Weights of a small mixture-of-experts language model, trained from scratch on English Wikipedia.
Size: 18 layers, width 128, vocabulary 2048, 19.3M parameters.
Experts: 128 experts in each of 16 layers, 32 squared ReLU neurons an expert, 4 picks a token, a softmax router, a shared expert of 64 neurons.
Training: a variant of SOAP for the experts, 389M tokens, 5938 steps.
Below are experts of layer 9 (counted from 0) of a mixture-of-experts language model. Rows are named up (a neuron's input weights, with its number), down (a neuron's output weights, with its number) and show model dimensions 64-95. Each number is 50 + 12 x the weight over its row's rms, rounded and kept within 0 to 99.
Before each expert's rows: a language model's description of what the expert responds to; "comes before" lists some tokens at least twice as common just after its tokens as in all text. This comes from a sample of Wikipedia text that the model never trained on. Tokens count by the router's weight.

# expert 36
Plural noun endings. Plural and noun-forming suffixes ending words inside titles and phrases, often before of, such as Advent-ures, Song-s, tub-es, -ology.
comes before: " of", ",", ".", " and", " in", ".\n\n"
up0:81 43 61 44 54 51 78 60 62 52 40 34 56 53 60 55 47 31 55 38 43 39 49 68 63 64 48 47 65 27 51 46
down0:70 46 62 29 61 66 70 50 45 34 35 28 34 46 37 77 39 34 61 52 56 50 39 51 43 50 56 56 68 41 45 43
up1:61 49 53 54 47 71 49 52 48 41 29 53 33 52 62 79 63 37 41 48 73 44 62 63 67 81 45 45 62 57 56 42
down1:36 65 53 60 65 63 35 43 52 41 49 61 53 54 34 51 49 46 46 52 47 71 45 60 27 90 76 55 48 58 52 56
up2:54 73 59 40 52 52 75 33 38 54 36 59 51 44 38 55 49 48 66 56 36 67 63 46 46 64 47 42 52 43 29 37
down2:50 42 47 48 46 43 78 56 63 38 54 64 42 74 52 43 48 50 62 64 32 56 62 37 33 64 46 28 61 49 45 31
up3:56 35 73 51 30 59 65 56 52 53 51 35 66 40 46 53 57 44 48 61 86 49 70 50 47 47 34 78 49 49 59 50
down3:61 30 58 40 47 54 46 49 35 26 62 33 67 62 68 72 46 52 47 58 49 24 32 37 33 36 41 56 57 55 75 41
up4:63 63 46 45 49 48 55 48 43 40 27 38 44 56 40 33 57 54 54 50 64 54 50 41 56 52 44 50 46 48 37 62
down4:49 62 20 52 21 53 46 56 49 48 66 32 66 35 59 33 57 26 54 56 53 56 60 49 23 53 76 43 29 52 57 50
up5:54 54 50 46 57 47 63 60 21 68 37 39 56 50 42 45 58 57 73 64 33 42 48 53 67 46 51 31 34 46 29 36
down5:56 57 67 56 62 62 45 44 58 40 38 57 43 36 58 53 34 37 71 39 59 49 51 75 66 51 37 54 69 47 66 57
up6:43 43 62 53 57 35 55 43 53 54 52 63 48 46 45 80 54 74 70 41 50 42 39 51 43 61 20 74 45 30 29 40
down6:55 57 58 53 61 42 52 32 51 59 41 52 44 51 44 44 41 58 66 48 57 63 34 66 62 34 48 36 31 40 26 56
up7:47 50 62 45 53 48 47 51 41 48 23 43 35 56 43 41 56 51 40 63 55 45 68 48 45 55 49 56 50 28 35 57
down7:46 74 58 45 41 50 37 49 56 51 54 60 45 33 65 64 56 56 30 35 56 61 63 24 40 33 77 34 52 45 62 67
up8:25 50 50 58 27 48 41 70 58 45 32 42 39 43 57 54 32 32 65 24 64 56 61 53 36 54 45 55 37 79 34 59
down8:58 47 36 50 42 47 59 50 35 47 53 59 26 57 46 33 44 42 41 55 50 56 29 47 38 67 52 54 64 54 25 45
up9:58 48 44 45 30 43 52 45 33 62 50 32 58 09 44 67 49 41 55 53 65 27 58 35 65 58 54 45 73 49 33 47
down9:52 50 59 35 44 60 46 32 46 25 21 43 54 30 53 45 75 28 64 49 50 43 57 33 47 60 70 48 47 51 47 52
up10:54 36 45 29 53 56 36 39 44 47 40 46 53 33 41 18 64 51 51 54 44 53 54 57 49 48 46 39 40 66 58 51
down10:40 47 37 51 52 52 46 42 53 61 54 45 42 52 18 46 65 44 47 53 41 49 68 92 64 59 56 37 46 62 49 57

# expert 56
Action verb stems. Stems of action verbs before endings such as ed, ing, ers: le-ak-ed, stra-pp-ed, inter-cept-ed, pass, kill, start, build.
comes before: "ed", "ing", "s", "ers", "er", "es"
up11:48 61 63 60 44 46 73 59 42 59 47 57 58 44 57 72 56 51 35 46 52 48 60 49 53 36 48 48 69 42 52 33
down11:35 30 57 35 43 57 23 57 46 56 48 55 56 56 50 41 50 64 48 35 54 50 64 56 36 60 60 52 36 52 18 53
up12:57 45 61 55 61 42 49 44 55 73 68 73 39 50 45 45 45 28 38 46 63 58 63 63 55 20 70 44 45 48 54 50
down12:64 38 51 51 30 25 64 58 50 74 35 46 46 37 63 32 45 70 50 61 59 75 43 57 53 34 42 51 41 51 52 35
up13:44 45 48 73 49 44 46 44 53 38 57 32 61 46 35 39 68 42 42 35 34 49 34 60 71 47 23 63 68 31 63 49
down13:59 34 44 47 17 47 30 40 57 56 52 20 47 52 44 59 57 46 54 37 61 64 27 56 49 67 45 33 51 57 48 33
up14:55 43 24 63 48 48 59 41 55 44 63 75 52 42 32 48 58 55 51 65 52 60 38 56 46 33 53 53 51 42 68 50
down14:51 63 38 54 43 54 75 48 63 27 31 55 49 59 35 37 47 34 44 25 28 43 29 43 52 56 56 50 78 53 49 57
up15:64 49 51 54 51 44 57 47 23 56 46 40 50 62 35 50 53 44 43 55 44 48 37 63 54 32 43 50 50 54 35 47
down15:62 43 36 30 48 48 48 43 44 43 64 54 45 33 43 59 54 62 64 43 48 49 38 51 60 33 49 31 56 56 50 53
up16:54 68 50 53 62 46 29 40 55 55 54 52 55 47 68 72 46 55 51 46 55 55 64 47 55 51 36 62 41 47 43 72
down16:54 52 41 55 34 27 74 29 49 40 49 55 52 42 28 31 49 33 57 55 55 45 53 81 41 30 42 44 64 61 66 55
up17:28 44 35 58 57 30 46 47 37 65 61 60 41 44 49 28 54 47 63 44 44 55 58 53 44 46 41 49 74 62 28 47
down17:40 41 42 48 44 48 39 71 52 51 59 53 41 44 55 43 54 55 51 67 68 60 37 53 51 52 48 36 46 57 84 51
up18:43 58 44 49 43 54 66 62 34 63 54 61 55 62 77 52 39 56 46 55 77 55 39 72 54 42 46 60 38 57 39 56
down18:40 42 41 39 48 59 50 53 35 49 48 35 47 60 55 47 53 43 47 57 51 33 60 53 45 48 54 59 52 38 46 50
up19:51 57 73 61 38 47 73 53 59 60 31 50 38 64 70 46 65 40 34 58 30 58 42 55 70 51 46 45 56 41 43 52
down19:59 46 70 39 74 59 30 62 28 63 56 58 48 45 59 58 52 48 59 42 77 46 46 44 66 72 47 54 32 46 54 56
up20:40 53 46 60 35 33 39 64 32 70 44 53 54 63 45 57 65 36 66 51 53 16 59 65 51 42 43 73 49 43 55 45
down20:57 71 50 73 37 74 72 59 44 41 51 40 49 71 28 48 49 60 55 46 52 35 63 65 56 43 56 53 38 44 61 46
up21:54 48 59 33 44 37 33 49 53 56 45 64 53 51 55 66 80 52 41 60 60 60 46 50 78 46 65 60 44 65 46 69
down21:20 53 59 49 48 59 54 51 67 64 55 48 64 78 45 62 57 43 43 60 52 60 52 54 25 54 50 57 44 59 56 50

# expert 22
Clause-ending commas. Commas, and, but, until or while ending a clause or date part, e.g. first round, / April 19, 2023 / 1976, an alliance.
comes before: " ", " and", " the", " he", " which", " but"
up0:48 41 47 37 59 64 44 34 47 64 48 42 53 34 45 34 44 67 57 59 33 48 36 47 74 59 58 19 33 50 55 38
down0:26 47 42 55 47 53 39 45 53 46 66 55 51 67 70 36 55 58 47 61 41 53 42 42 34 61 35 52 42 74 45 47
up1:41 28 60 49 40 68 67 51 37 49 53 35 52 75 56 35 48 41 62 55 49 66 71 38 68 52 43 47 76 37 52 50
down1:66 53 50 33 54 46 55 59 65 33 35 62 39 73 75 56 47 62 50 28 66 40 56 49 64 88 39 38 61 78 56 80
up2:62 51 48 44 36 33 44 23 42 39 51 47 48 36 56 57 48 63 62 63 29 34 44 34 34 29 49 36 51 41 44 43
down2:29 54 41 57 53 43 44 47 57 77 58 58 50 29 37 56 53 39 55 41 58 64 56 38 41 55 36 37 56 53 50 66
up3:63 51 48 46 52 63 51 64 34 59 53 39 37 43 53 40 48 37 46 39 67 27 41 34 42 47 51 32 60 53 42 59
down3:89 41 53 43 63 40 49 44 49 61 60 65 43 59 63 38 65 46 61 75 65 53 55 66 68 63 45 38 57 36 41 41
up4:34 63 57 32 32 27 45 31 43 41 39 73 50 57 41 61 46 37 55 61 67 61 47 51 38 59 38 42 42 37 47 39
down4:34 44 40 59 25 30 48 62 68 35 58 63 26 50 45 62 63 46 46 39 70 56 38 53 31 50 28 28 28 56 62 68
up5:50 60 55 32 43 75 44 33 45 60 63 59 55 59 52 70 74 44 33 38 49 56 48 51 64 22 50 59 47 53 60 53
down5:55 28 46 69 54 48 40 53 54 61 76 54 47 53 49 56 38 45 65 59 54 49 41 51 52 49 75 39 39 43 54 56
up6:47 42 76 36 70 41 23 59 40 59 39 38 35 62 51 52 63 45 48 25 42 54 44 57 51 32 29 72 47 53 66 54
down6:49 31 48 46 46 50 55 50 46 69 41 42 42 64 41 53 58 61 63 56 66 59 69 17 50 51 54 49 37 57 58 53
up7:51 33 68 49 73 53 39 44 38 55 52 45 53 51 45 69 58 52 58 42 59 28 53 55 49 60 41 50 64 44 54 47
down7:74 24 56 63 51 36 72 64 63 56 39 65 59 63 49 52 37 50 51 80 58 51 32 62 53 31 75 58 56 46 62 50
up8:63 48 29 58 41 74 65 45 46 44 51 43 54 37 69 61 69 46 40 50 52 45 53 63 51 50 40 29 47 36 53 56
down8:58 58 47 30 63 53 62 44 30 47 33 53 50 50 47 45 40 52 67 42 53 50 66 40 28 68 43 52 27 48 53 58
up9:50 53 37 45 65 60 42 39 56 48 45 40 37 71 41 62 66 54 56 36 65 30 39 53 43 43 65 51 42 38 50 41
down9:17 49 49 33 44 58 31 49 50 64 71 58 59 35 65 50 45 32 39 66 45 62 41 52 34 61 70 31 52 51 84 43
up10:69 37 40 64 30 77 58 51 62 54 52 37 50 68 42 59 74 39 44 54 60 58 46 54 64 63 45 36 61 33 62 41
down10:46 45 52 48 57 65 19 30 56 70 49 55 47 54 65 38 55 32 62 22 43 73 46 37 59 56 59 62 50 39 60 50

# expert 55
Adverb suffixes and digits. Adverb endings like -ly, -ically, -ately, the adverbs then and later, ord- in "in order", and digits within scores and numbers.
comes before: ",", " |", "–", " century", " place", "th"
up0:58 47 65 53 39 61 57 43 21 63 29 77 44 55 50 67 45 23 45 54 43 54 48 55 37 37 56 52 85 57 44 32
down0:34 50 46 31 37 53 23 53 49 42 62 67 57 63 49 62 54 41 51 46 36 65 47 49 33 58 59 52 52 42 56 57
up1:55 59 48 52 59 26 83 75 54 51 50 53 67 68 41 40 45 27 56 34 55 33 46 29 65 40 59 47 70 40 75 36
down1:61 57 51 57 45 50 33 64 50 39 38 48 56 56 47 41 39 53 56 47 76 55 31 62 28 51 49 51 24 63 62 51
up2:77 54 43 68 51 61 52 67 25 59 50 40 52 51 27 49 42 44 61 38 41 41 40 40 69 47 40 72 34 54 56 58
down2:28 55 17 30 63 56 66 41 46 56 27 43 55 49 23 55 58 47 44 63 65 59 38 52 53 62 42 46 33 49 63 45
up3:56 59 51 32 54 57 58 57 65 78 43 32 46 45 44 55 35 66 55 57 39 43 47 60 69 38 56 42 81 57 51 68
down3:26 38 37 49 51 59 30 62 57 59 74 29 67 46 37 66 51 53 56 77 50 56 52 42 44 49 51 39 56 52 31 46
up4:64 74 48 59 45 45 55 49 29 52 53 48 40 45 57 44 49 65 67 65 41 46 64 50 69 63 62 47 61 63 51 42
down4:38 68 60 36 45 52 57 45 29 73 53 60 39 43 55 52 56 46 59 46 40 54 46 26 47 49 60 36 41 29 53 53
up5:48 67 52 50 45 54 62 40 42 55 67 60 61 44 60 55 44 50 66 48 57 42 20 34 57 73 57 77 49 51 55 53
down5:51 48 44 29 47 32 44 67 39 36 67 58 66 57 45 46 46 39 44 54 66 80 53 62 60 48 50 61 62 65 44 55
up6:41 67 37 39 59 50 49 36 41 50 59 42 36 47 61 24 40 58 59 61 49 56 32 54 74 49 50 55 52 71 29 53
down6:58 49 61 45 44 60 52 59 49 34 38 52 43 54 57 35 43 56 51 51 34 91 47 60 34 43 54 55 49 52 40 79
up7:53 72 56 61 68 47 46 66 33 42 50 51 37 50 81 57 43 60 58 61 52 43 59 52 62 71 55 49 50 55 41 62
down7:39 34 66 40 48 37 54 47 41 43 49 44 70 60 51 38 53 63 42 52 17 54 47 43 43 56 46 59 46 62 39 68
up8:43 49 36 63 51 39 55 47 68 59 66 55 46 62 25 64 38 60 48 56 44 56 42 60 59 52 33 43 54 27 46 25
down8:34 48 33 76 31 44 30 53 31 61 75 61 65 49 40 37 39 56 56 52 38 36 42 50 63 56 42 31 55 35 35 54
up9:65 58 50 46 62 61 50 57 40 59 55 71 76 58 54 43 51 47 64 48 50 52 43 50 66 32 54 58 47 45 39 33
down9:56 58 51 63 75 51 53 57 51 43 50 39 54 42 36 29 30 48 68 28 59 42 51 59 49 30 22 37 48 49 33 78
up10:53 38 57 57 55 43 39 65 45 63 36 57 52 34 50 51 38 34 75 49 44 52 35 46 71 53 52 50 65 60 28 48
down10:63 45 45 44 50 52 47 26 56 47 59 26 53 49 47 42 60 50 52 54 59 58 51 51 43 74 54 22 57 57 60 61

# expert 45
Mid-word Latinate stems. Inner stems of longer words, often in tables and lists, like Conc|ord, Co|ordin|ates, al|leg|ations, Chall|eng|er, and table pipes.
comes before: "ed", "ation", " |", "ion", " |\n", "er"
up0:76 54 19 53 55 63 52 52 55 72 50 72 39 53 43 66 62 51 54 53 45 60 32 37 46 43 69 55 44 53 73 43
down0:63 36 61 68 44 43 52 28 59 47 52 47 43 57 52 53 39 76 42 55 62 44 52 51 40 38 56 44 41 60 54 72
up1:61 54 70 38 41 50 52 53 47 49 38 42 35 24 48 39 54 52 43 48 52 37 53 44 90 60 67 48 44 51 40 47
down1:45 42 58 37 72 57 49 41 46 64 70 40 53 61 48 58 46 34 65 62 31 41 17 48 34 59 42 56 53 62 67 38
up2:54 78 60 46 47 65 52 51 65 48 34 55 36 30 46 62 61 50 44 27 57 66 31 48 62 21 69 44 55 41 53 50
down2:48 36 27 50 42 65 28 55 68 50 54 46 55 54 54 60 56 61 51 50 59 76 58 55 53 78 50 46 38 31 51 62
up3:47 51 30 50 31 64 57 43 48 41 58 51 31 68 39 45 40 43 41 27 61 44 50 48 51 50 50 52 46 49 53 58
down3:42 54 26 48 45 71 46 55 46 64 31 55 53 35 58 56 51 45 64 50 65 36 64 64 46 49 49 44 49 61 53 58
up4:33 54 48 55 33 47 55 35 52 40 69 41 56 40 59 62 41 59 46 58 54 31 58 52 35 43 65 41 46 57 41 45
down4:70 56 72 59 37 43 47 75 60 61 69 34 40 50 60 58 60 38 52 56 55 49 63 56 62 48 40 68 42 69 37 51
up5:70 50 74 42 73 55 49 54 58 45 67 61 30 44 42 40 49 40 39 36 43 40 56 46 66 50 28 54 83 52 43 54
down5:45 42 54 60 48 21 54 59 85 54 50 52 60 50 47 59 52 59 49 39 43 75 53 40 59 45 40 60 71 52 51 41
up6:58 54 45 53 40 61 78 58 60 40 54 67 49 49 42 36 52 53 57 19 46 52 47 57 71 64 42 64 78 28 49 35
down6:76 67 55 40 34 64 65 47 80 47 55 48 47 55 38 64 57 64 57 61 43 48 35 57 39 47 40 40 43 59 64 44
up7:45 57 61 40 37 51 60 80 51 61 51 48 41 40 42 49 44 56 71 61 38 56 52 50 66 44 30 35 67 53 34 46
down7:58 37 57 43 57 44 60 50 56 50 74 45 43 46 31 48 42 47 52 60 61 65 48 37 50 55 52 47 53 44 35 47
up8:50 64 49 57 53 45 59 49 69 42 70 38 24 28 52 35 72 62 35 42 65 55 45 46 54 53 49 63 62 50 40 37
down8:41 51 63 60 68 68 47 54 46 60 63 42 50 56 60 60 56 49 48 63 36 61 44 50 53 60 72 51 52 61 61 71
up9:57 41 53 29 37 53 50 36 45 46 46 62 21 40 44 20 40 51 60 52 53 60 41 73 69 53 54 40 64 68 54 24
down9:59 56 41 28 59 36 27 41 35 54 53 47 34 41 33 63 55 61 33 52 48 59 53 69 59 54 56 47 31 42 40 52
up10:48 48 53 59 53 59 64 67 62 57 69 36 31 63 36 15 52 36 43 50 62 43 41 61 54 26 58 56 36 46 51 52
down10:47 65 48 36 58 54 68 53 45 67 43 66 58 50 60 63 45 58 35 46 27 62 50 52 47 58 45 48 24 32 68 37

# expert 30
Table cell pipes. Pipe separators between cells in Wikipedia tables, mostly right after a name or place, plus parentheses, commas and brackets.
comes before: " ", " S", " M", " N", " T", " —"
up0:54 70 40 51 46 60 58 39 40 68 30 32 55 34 47 46 48 57 32 35 40 70 52 75 60 43 31 46 58 50 62 20
down0:71 46 64 49 52 50 44 41 37 46 43 47 42 44 70 46 37 51 46 45 23 46 46 58 51 44 64 63 80 49 61 46
up1:57 23 53 48 33 49 70 57 26 51 37 57 80 42 34 56 64 63 33 46 56 49 48 63 47 63 58 45 42 43 62 46
down1:48 63 53 52 27 57 26 62 44 44 36 59 69 48 52 58 44 62 56 45 47 51 37 46 57 52 43 54 28 68 95 58
up2:50 35 47 38 46 65 66 50 39 45 37 36 52 42 38 43 54 32 38 59 49 57 38 66 59 63 57 52 30 52 46 47
down2:56 43 67 62 59 32 54 40 51 60 45 45 49 41 55 46 48 56 53 43 47 51 59 45 41 74 64 50 67 53 40 47
up3:54 55 40 61 61 51 46 34 64 51 64 56 52 57 47 50 51 51 51 34 55 60 49 48 58 32 47 73 53 45 44 65
down3:56 37 65 65 65 50 68 50 56 32 47 28 55 39 37 33 58 55 48 47 51 44 45 65 51 38 64 24 34 46 61 41
up4:39 30 52 34 65 68 70 60 58 67 31 52 58 42 53 40 58 50 40 50 47 48 54 41 68 41 53 53 42 36 45 38
down4:36 46 72 57 42 65 50 28 44 40 51 73 44 44 43 33 48 53 36 53 59 60 55 77 59 46 62 46 54 31 43 54
up5:42 49 50 55 53 60 57 45 34 33 41 47 46 66 53 41 41 38 68 64 66 47 44 50 68 22 50 76 60 50 52 55
down5:70 42 32 54 65 47 44 23 68 33 47 60 54 53 68 50 43 52 50 54 37 52 37 72 18 33 38 35 76 47 43 46
up6:42 52 52 46 50 37 60 21 62 68 37 64 33 46 47 61 48 26 57 51 46 48 20 60 41 53 58 53 71 45 44 65
down6:45 58 38 44 59 41 61 47 47 58 81 57 72 58 59 60 15 46 65 38 42 40 60 54 49 58 59 55 41 61 51 31
up7:62 44 40 34 70 50 70 44 33 62 47 36 53 54 48 39 50 64 37 31 34 44 82 66 57 29 29 66 56 44 56 19
down7:71 25 46 36 57 57 37 77 48 51 56 65 72 44 46 71 39 48 47 59 51 54 59 57 24 63 47 40 37 43 48 60
up8:54 54 51 56 66 61 47 41 64 55 61 38 49 67 60 48 69 79 46 43 44 55 18 57 65 60 61 37 33 54 44 47
down8:54 35 48 63 51 50 18 55 64 43 54 67 45 59 35 49 43 30 42 48 39 54 43 37 51 37 54 64 30 36 28 50
up9:58 59 41 47 58 55 70 69 30 67 46 32 55 48 26 58 52 46 63 39 26 60 61 46 76 45 38 62 50 43 38 32
down9:43 64 45 40 42 52 41 50 49 31 50 62 69 62 57 41 59 36 71 48 45 47 34 56 45 66 37 47 63 43 55 52
up10:58 42 43 61 32 70 59 64 51 32 48 46 55 75 28 50 22 53 48 53 33 53 45 53 69 54 50 47 62 66 47 33
down10:31 58 39 56 44 22 42 68 56 59 43 64 47 51 52 62 63 47 54 31 52 44 50 36 47 44 76 55 60 63 64 78

# expert 25
Past-tense verb endings. Verb endings and past-tense verbs in biographical narrative, such as -ed in describ-ed or condemn-ed, -ated, -ing, and became, took, known.
comes before: " to", " by", " in", " the", " a", "ed"
up0:58 51 37 48 37 50 40 48 42 46 22 33 48 38 44 55 63 36 37 54 42 62 43 46 40 22 48 66 65 42 51 51
down0:58 45 31 47 54 39 45 48 42 55 68 35 49 53 48 62 39 51 43 55 82 58 68 53 49 48 64 23 59 42 48 41
up1:47 77 49 60 34 47 33 48 29 31 22 39 26 65 52 65 46 67 39 62 55 53 36 50 52 59 20 57 40 36 25 51
down1:38 59 66 22 53 55 55 35 85 51 39 42 45 55 41 60 50 52 49 44 58 46 65 65 32 44 53 60 44 45 65 46
up2:44 42 47 44 53 36 72 46 79 62 54 38 59 58 40 46 70 49 66 46 49 21 36 86 56 31 46 28 60 42 46 37
down2:45 65 54 39 60 64 58 49 49 60 65 58 32 69 33 66 45 56 62 32 56 56 52 53 64 62 61 42 33 49 61 69
up3:50 34 48 58 45 45 42 60 51 45 45 83 54 47 55 47 41 41 47 49 54 59 53 60 46 32 41 60 53 69 41 68
down3:38 34 53 63 57 40 45 55 56 50 42 79 39 88 60 36 44 51 45 44 42 61 46 61 41 58 53 39 54 60 64 70
up4:37 41 62 47 65 74 47 44 55 64 43 56 46 68 40 40 42 53 57 65 56 69 60 59 63 48 39 75 67 71 58 51
down4:55 39 46 44 33 60 43 43 57 54 30 26 55 72 74 46 43 46 40 44 49 59 53 35 49 49 72 28 58 46 26 31
up5:51 56 64 60 42 76 45 43 61 18 61 46 64 56 43 63 60 36 57 58 60 69 51 68 77 57 54 49 56 56 53 56
down5:52 46 33 69 40 69 47 53 38 53 63 57 69 58 53 66 52 66 47 54 46 67 52 46 28 60 54 60 56 51 44 41
up6:55 35 56 37 33 44 49 48 59 33 16 41 45 61 46 36 48 59 55 41 59 42 48 60 62 69 25 59 65 53 34 69
down6:41 51 55 52 36 63 22 58 51 48 47 31 63 45 14 62 37 38 48 50 52 58 47 55 38 50 58 50 53 56 47 53
up7:80 50 55 43 56 62 70 53 45 59 66 53 35 72 39 69 54 40 49 56 40 58 63 53 56 52 62 47 56 54 55 41
down7:47 72 24 61 52 24 55 52 55 32 42 31 58 58 40 48 45 53 57 56 31 65 68 57 42 22 55 42 35 57 35 69
up8:25 49 49 46 39 75 41 55 50 57 54 52 53 59 48 42 56 62 50 65 46 63 60 59 56 51 57 60 62 62 46 60
down8:49 45 56 60 56 59 42 57 52 58 36 61 77 59 46 87 40 40 54 48 39 61 63 47 59 34 70 49 58 67 37 44
up9:48 41 31 57 51 66 53 68 58 58 43 36 37 55 58 53 30 61 63 64 62 51 35 36 71 40 39 69 47 48 50 54
down9:68 16 40 78 63 60 39 37 57 52 58 30 49 55 55 53 48 47 39 55 57 48 35 52 30 73 47 40 37 61 81 23
up10:48 36 52 52 64 35 65 32 55 57 52 60 47 63 61 33 54 58 40 41 56 45 33 64 50 61 65 62 43 54 48 37
down10:37 38 44 58 64 31 49 50 44 45 60 60 68 51 72 62 68 62 30 68 31 55 48 35 50 77 77 50 53 61 58 46

# expert 34
Foreign surname endings. Inner and final pieces of foreign personal names, mostly Slavic, in sports squad tables, e.g. Makar-ov, Fadey-ev, Jutk-iew-icz, Taked-a.
comes before: "i", " |", " (", ",", "a", "\n"
up0:49 44 43 43 32 36 52 55 66 41 70 49 66 32 70 43 52 48 61 44 60 37 43 61 59 36 51 54 68 50 42 33
down0:55 44 49 76 65 47 33 44 51 58 42 60 56 50 58 50 68 64 46 56 45 54 46 51 55 49 30 42 64 64 59 63
up1:31 45 48 78 36 81 69 52 55 62 57 38 43 56 61 36 52 67 42 62 55 41 52 55 44 58 38 75 64 64 58 25
down1:35 40 55 41 43 57 51 50 63 70 47 68 49 42 42 51 36 53 34 76 60 50 39 44 61 67 52 38 50 52 35 42
up2:42 52 34 67 36 54 50 47 40 66 41 50 34 28 49 65 54 43 63 42 52 24 54 76 72 70 48 53 45 74 55 46
down2:60 58 46 52 58 49 36 28 43 61 60 30 51 26 46 51 51 32 55 43 62 48 45 37 22 61 30 63 48 55 51 62
up3:63 49 64 45 49 49 33 55 41 34 45 45 33 44 33 62 45 55 50 38 40 82 43 68 49 27 51 54 56 61 37 54
down3:47 39 37 33 48 51 27 49 49 43 72 60 41 85 58 53 69 35 44 47 58 85 47 43 49 54 71 56 45 53 52 69
up4:50 32 63 53 50 43 52 68 57 55 84 46 40 58 62 47 35 46 41 49 40 60 59 45 58 43 36 62 30 67 56 38
down4:45 39 46 31 49 57 36 44 57 50 66 63 44 58 35 38 41 37 57 39 52 27 65 42 51 63 45 60 60 46 46 38
up5:33 45 36 20 38 24 54 46 54 50 53 23 61 49 51 42 65 57 57 33 59 56 59 64 72 61 54 58 58 78 30 62
down5:36 38 62 39 48 52 39 46 46 47 32 57 70 38 67 40 46 40 57 56 57 62 53 57 57 31 38 48 56 47 40 54
up6:24 34 48 43 25 47 37 46 38 55 69 49 44 45 51 46 49 37 37 55 44 43 48 65 63 27 52 58 39 43 57 50
down6:37 85 65 43 52 58 63 55 41 42 64 67 64 35 64 51 56 52 55 41 62 54 51 64 34 41 48 42 59 61 56 42
up7:46 31 29 49 59 44 46 70 34 53 61 46 48 53 56 54 50 38 50 51 38 45 58 76 81 42 58 46 51 47 56 46
down7:42 75 35 44 50 28 50 53 29 68 60 62 41 53 70 25 50 34 50 33 73 48 58 45 57 49 55 66 42 33 47 57
up8:56 68 34 50 36 30 41 48 57 56 48 44 53 55 70 36 61 59 39 44 26 43 46 51 51 69 69 73 62 43 51 60
down8:58 56 70 45 66 52 38 46 51 61 52 42 81 30 70 56 44 44 51 54 32 51 66 55 51 44 35 55 53 69 71 54
up9:28 62 66 60 55 41 36 45 70 34 60 53 55 62 23 62 57 47 28 53 64 62 70 46 64 74 66 66 47 57 44 40
down9:61 44 51 37 62 61 48 41 58 68 71 52 67 45 54 53 44 42 60 34 28 32 58 54 65 72 50 64 40 68 48 48
up10:68 65 55 41 44 52 30 45 51 56 46 33 37 38 52 55 51 62 22 43 45 46 40 49 70 48 55 65 19 50 60 53
down10:39 41 44 55 65 67 53 61 58 55 55 56 28 54 38 43 46 46 39 51 63 44 76 48 34 46 60 45 70 58 34 40